Weights of a small mixture-of-experts language model, trained from scratch on English Wikipedia: 224 SwiGLU neurons an expert.
Below are experts of layer 3 (counted from 0) of a mixture-of-experts language model. Rows are named router (the router's row for the expert), gate (a neuron's input weights, with its number), up (a neuron's input weights, with its number), down (a neuron's output weights, with its number) and show model dimensions 80-159. Each number is 128 + 24 x the weight over its row's rms, rounded and kept within 0 to 255. Numbers have three digits each.
After each expert's rows: a language model's description of what the expert responds to. This comes from a sample of Wikipedia text that the model never trained on.

# expert 11
router:113118102120088131171152145137151161145130178089090139087116123173110097099150143138122110102084115091168162081132168128154119130105106120165109126144129133175103098082121112112148170137155127164147140146122105114150159125126149107179138126
gate2:163117106132128166098156117136113174174121140159146083141094089124135103104119157121143094139118149128167109082167145146112111144124109120123104083147128110161116131119141111132119135174147125158167159143127103094131139120128118128137120131
up2:137155115101166126144116141150130141144118086093104155121131116122142107164096168146127162135120103130173145188104149137153137154102174160133073123098122130143145131135115140163163144068132137112080155106117130106119077124111171149149144114
down2:145116166156120170156130104116138156133175144113113128143144120091170157139140097105118137089146127110187104070123135106139168120127135147179127113138117131138107135114092174094122101137124107113166116157116121105107194117139149162121117144
What it handles: Table cells and months

# expert 1
router:115084113092134139185147155149132162139153165105100126102124104154102103101127123182100118101104127095134181103165156133104122117113132150167133117133101107148128078121105135119167143127129109129129128129096112066157126132141153110125135079
gate8:152116096117112137146077094122128133130133106135138160129115102139044125144095168139102115086122159105111149132130105140128169140105137153091134104112091113088152113102189097141143136108097133112110115124147097091151137053138182086155125120
up8:091130138102157130138165187134166118087114130088135107109123120116187130095159125132118103122093081115141101112107132116118113111177108122114133178132130126116119101157117132150092113119180132181145132120121099168098102162123071194110151135
down8:124156139149115112094171127084159149111145149078129118165142058077113138126121118137124118165081148137120094084134096136183148126138147107156143148134130149122139106111117154097131112160072119147138095068163142124123138122122134100147099139
What it handles: Word-initial lowercase pieces

# expert 10
router:098100118101087103128156130127129182128194115078102136099128125159104143077150152131133117071119099084137136064161164119150118129107163180137134134156110104166103103113132120133139119112190124143083134140145121159133115119125147115175108130
gate2:092109065110137106120101124116125101169134123098131144120120110129147158110129149142184097128146137128129178075114117062131140166174139114117092129129133128118081090120109147084083121139166130106095150146127137167168154100119130104138077149
up2:131168200146122142124200112155088154141127131149134104127130128148105130111141126132114156122108144111070159156150118163152153090130147151112147133102111098106117148101122116169131114139106135112197108083138123104095100163111108128105173139
down2:138141127126095150137104160096122108131147125147119127100115129095153124112142108125144133114093100073121137161126110171103050104078133118111102182132138154157121170147111135120130130153143122114138074081117131138136109120125143173122148153
What it handles: Mid-word verb pieces

# expert 20
router:124093110141129117124143133112128154131181152110127135103142108141134071115125113118118105122117105072190163101145143135170122132128126134166125115124111117197106074077107119125125121122148105177099150132128114100153120119140143120151131093
gate2:098152141132118146122151110113138156103166152150192121091063120114136144150146074144157149085128156137075124104158128143147108111128150137134102129113146110083098129101104177153094151157146134200124129130138122095102112118116154087133116133
up2:127160114141146158123152102102097160117162147183171141100112141129165161126153065157124139104149153149061121128180105159159098094133136124136146123116160133137130120134100107126113116129137117194129117088150152117118139138120164140131129157
down2:133101127156141125156141144097157134156079140099090112174125147168113120135114131140119111116183093173090155142097098113096125156125118116111145126113125180117137124158170110098104117133138058126139157119143146127117162129126115117146118151
What it handles: Line breaks

# expert 8
router:108111121131148133109134136100121162132140169094122121108144122160113069103126125139115128095098078114161163111166170110147139123116129148143131118163133126168114079076108129145146133114154100144115127134107123115141123122143134107107113042
gate8:145075063120129133139108128125169123110166131141161128141091148168155125098134125150068117143068128159135108102167090111138139131117112128094147128157123119166139126149129136129127152159104127140108184133123089172075116138134114122116103140
up8:102165154118133143126128130166117152069082115150163109141171098115124123134159164143140116108088142125110111136133134138111149132145149118131115117096135196132139115148151143131098114134116078126157103150150117077177125133139130132140093134
down8:134132122132141122113116132148151115122166101175136113122109166131113120109112129116117112113124122131180137148162093135085131192119108115146138136126122143164129153118073154123108133159136136149166146142123117155106105174125140121156103179
What it handles: Clause-linking conjunctions

# expert 2
router:101112121127112143129157152139135159145149150096112125107131121153105068113138132190094105128084089111188187115177155130142121117109123132157106115136120094134098127086109106118154162141177099146110153146110105071153137136168135115149111114
gate8:127150122136128122119114151082097135196121118129098141147135144145134138130157090117159120110146113099186125122122173135123116132129146171166109111137106131170108134136118118091173124169153177107134151125070128134106122136164150131189118134
up8:113177130115160114144104129110128146136129114145151141147155133157112171151134113145139150131119120098115139085134152114120106123145167136183072125089084171145097136138132140135120142158140112043136145153114073137131157126153143150127115142
down8:138110131145094109141120155131093132138140102109112131099125123096128120083111119111090108137134118073157105092158097099129137180125123114171137148090090079112125101154134124103098121159123131132112108138097103111109113097150138156087127120
What it handles: Opening parentheses, spaces

# expert 18
router:103082111142132117121118147134120121127126163117114145100095113180124096093152147177129111091109073071167161135168155127130138117111125134123115098137146134123122102119135142136154157123142117147104142101113113112145102131139146130127098070
gate8:141078162129111125153110163109156157144148137144153156115121138119149110117133108142142116106096170161134140081156096134114120104085124113148122172147157132131077134162132127148126119125148127103162115126137147120097168168100102136149156100
up8:190148098108092108134146130128141115131142165126175093097149192141133144126133127152118120113108128143114111147170122161116117132139085151141149147140118134128101096160189133122168117100144157157139130165105153146158140122133116144156121092
down8:141114119144096106129128159151124138106121157140142176173104149132131093127092135142130150160100179106126148139146081089087162139093126059129130159134139111149120148138104119104101142139129126128108105101130127168147196113137119168134129139
What it handles: Prepositions after nouns

# expert 3
router:098103114116107140133155146140142148121148142082110159114105131157118109106150116158088118089100109112148156112147125137108118092119122143171092123130094128157121112093130112081147156111125104137113140150094102068174119127156145108145137071
gate2:128119148145116159166142139117110152110150121122117086146141108102147091127130141098123133129144120110165159103125135145122132171110109148122134180115112064120146121129140148100118152098163074088104193109082074147103140127103161116128116111
up2:127150194138123157114127149118108119130155155094115105108127123104119162127143138129078138072136156123130126122159121139116132128105157143152124167139109086137084124158136156083150142079162123095110126098138120138160088112121157085121114132
down2:134142119104100115176142143116144155120123118103157127192103110101134175125121187164109075169144145142169161112114156111155162141105113149109134166142137116135135152138133157158117125126116091103084144075114129119112157104156144122142122126
What it handles: Proper name starts

# expert 23
router:111110109160120152172155108154138183134186172099133143095150153184115095130137116155130137124095076106152147122134171120130120094093110161128133117153118115174108073074109127127146171128116123172120154126100113131140143126152147103169116091
gate2:123136137098095178135125125148190121153121149100144106093142102131162084128138104126144107141151129168121131131126120132112153142118149120151140151099115094127113136122121109162150147105109074135156115130155090150121126126167100088160085154
up2:152131137121110161124147123140185111138121130153173105089160112100129132090114120111130111125154112183113127095084130135119142109077171133147143097085113106134104123097109097160127159111128104129160102127148130126116143090147132065116080138
down2:156132171107110109122109150165139175144143126096130116136143186116128153136101122148107109156121143134157131107081144115114142135137129123142159172141126144123165158159147132109121132158123145133124112119181117113139112095129157166153192129
What it handles: Articles and determiners

# expert 22
router:113110112119113135131154132119160173117173133102093185134104094158105125098149137171124123107121081091144148135132153131155118111104117200150096140145125106169110076106119112123140142142134114157080124099154118105151159121136132100159093115
gate2:150122121142156134101181126110121140094134108116156161137112052116085108111093168093112123149108108134139122122150088150111131161097133133129134106137119115123093145138114090123105090101088160102100127118136169107136145136127118162156160129
up2:175137139118125146096157114125126136106140103091130147117108124112113133108076144108144160183101092161153156085160080130132138107111108127119104128159137103108089142115075085124107133097128151155122134120132156103142105166153122146153141138
down2:101092108114141173131121118108117132098159166148148132180143166133141105139131140116103123110180126164085118129147113106109137094105128142118119106125122123129117135109155129121144135122134129094117118134169166160141127119135184127092126058
What it handles: South Asian, Middle Eastern name pieces

# expert 9
router:126094097114160119143136128108125150112115174088117161097121151182118126104141145172106108103107099051154187086151168132137107124118149144166107132139136103146101101097124135124149119124156111173095165133128132120149106128147125127148136100
gate2:114128133092130120098128089138120124163143106105131163155096134135120129141138151118117124137148133128158129115132136119110142075104124110104126146104115130111131111159072077114099128118132148152112135106155129187094145124146140111177125134
up2:079128139140096123139115113110127126108108090158147096109108128149124113132130124137114149113153161078095148062133155147133146119133148106121177113094099110153082057125075148129170130132128114153140133112182148137137130124153090167128132119
down2:134122177140138144105094095081083124140129126125096131129148098133129161145144125108102157066161133136114150116101139131173142098128109114165156128137132142130144139090100132095124113123097108126120102158147136100123131121144090173104079125
What it handles: Digit zero and years

# expert 15
router:127109123135105149113144146102146122125128170099136142110128113159125074127133137121123123071106114072130165126143138112115098126113116156150109108143115130193117089085132106129139117137127092159090136128123099114150124123134149116140113100
gate8:111173157114130143138111124111086069072111104091160136086126096084163104104144112135108139129128110129126120108129152138124157118151112136130128110149130129156153108112129145101131155171126137155139110106151149107180178151074136153106141097
up8:156105117174124120163157125163160142171120121154123101144145141148145102126141111119142106111151113137123175090126114146130139130125177110085117152124130128097119123146137156111131117113134132103156123155104139139087106104112061121155139158
down8:134151124169117105117104138131152136130149136131152155154119135123118140156082124128113122128094099174109149149117122132103122158136172111140131069123096127132153140142126127075139154099112169148130098087118118092147123147187102084134126118
What it handles: Sentence and field punctuation

# expert 19
router:097123119127106135155140134157124168147124172064080147104127127156123107107157136189108111086106123100155146092174163138135115070119120138176115109128122117142105109127111115088163129128145122148111160154100107123142184119113137155162143119
gate2:129096165092118164126065112165144129150131121111124155114171119106118100112163138141154132111123152134144127085155151129155083098126152130119125142138159116149118132119110098107114153139148139126142132085121071132152167080114131128101089111
up2:100124172143109124141167094105117196109069157132140134118157138135106113158159151096160149156098175108110172164120145171120124133137140124104102136100136140124158135154149129131120101141134099094117132099119109157106173151106123108110149147
down2:203100099157161146087151151122096141116106127098151140130097095129117131149132165108106114144118150148146089122149145120123160163127110139137127078123098087093144128116110077116132142141104129178102133146146144101084121122141110178093109120
What it handles: Coordinates and measurements

# expert 0
router:106106123117145150127142119130142174134153151051121142109143146177112099096146122175084109108128080097149184123168116117163114111105111196166111150147136111161111114117122121126141141110192113159112151157149104117149113128134120132125129119
gate2:137123145146091134130137099164106127094148128110194132136101092134122101132172103169143148071137118097114126121102138151147110125103120131080129110147139158134139134097085144148094126122103133147149151100158150127137124065158187111113138135
up2:126123143131111113117116122183112117077135127118135123140104116143107145147156102160142162094120103106128087111141138132150105170134123144097149134143162145112114110115110126191125105097096131128106163117138138086124133087129180118070166138
down2:150113095149176135132095130167141166131138116157106161122132153124107115142173146166170135115140124169091095094128119093127126096100149122150123121126114131082153110135150115206113154116124125079130152139141148115142166144095086106166135101
What it handles: Leading year digits

# expert 14
router:137117099103137138135161118166137181139151157106094149120125121148108131103144140160114115098113058117141175134154157120136110105119098139147094144146133095204131076087133097123145161123148092172111176115087140131136125108143143100125101088
gate2:104144146135132128159121135117110131121143132150119145121139118123086124112147121119109071075168110119136149085110152118087186086133109109119075143149156079144129115122124132150113098127120126087144170076117097130154150079119114113141127144
up2:122087107149068100118132134134130145133126139141134112088138176128108151123121112147128121122145133104109138167147114105142125135111141122091129111151176142145117091100140158150177092107129119130133136086097104163171134180140092145119119098
down2:137146115113091106095133129125136119090132104130101177129114109114119161159124124077159092138131132101138128110148147164127159144164104131131091094128161107121128156115084125110126167162122134152136126155106143151154128130127150132118149156
What it handles: Apostrophes and title words

# expert 17
router:131113116123132112100137126151131168145123181079125147135122145175102084115157126126111119117117114121160165129141128118135109109109109144151108116140121127152111092095112122111147124129140112140128172145124109094154133126135133101149124123
gate2:136108157100167172173149136129130103092141129137107183132116137117117093123137118185147138109129083139140127128151110151133139128131106087103108116145127143107102098146171144139097148117108125107140146092155123105133126133087123136119145112
up2:145103113118109134130159145152146104126140114161154147151129129124151118087128116110148124113120110127102131131116140151141101148161135146162145157120114133111166140081109091165139123128109093136152090147159111145136088136147142136181148147
down2:200107102136160101146145115159095152192133121152123172126132121137145135143084121134139140118110141148097138133083114148115126166111112113140165100103141158123144104110142106142100162114165141162166090131128169155152120091157164145145143124
What it handles: Table pipe separators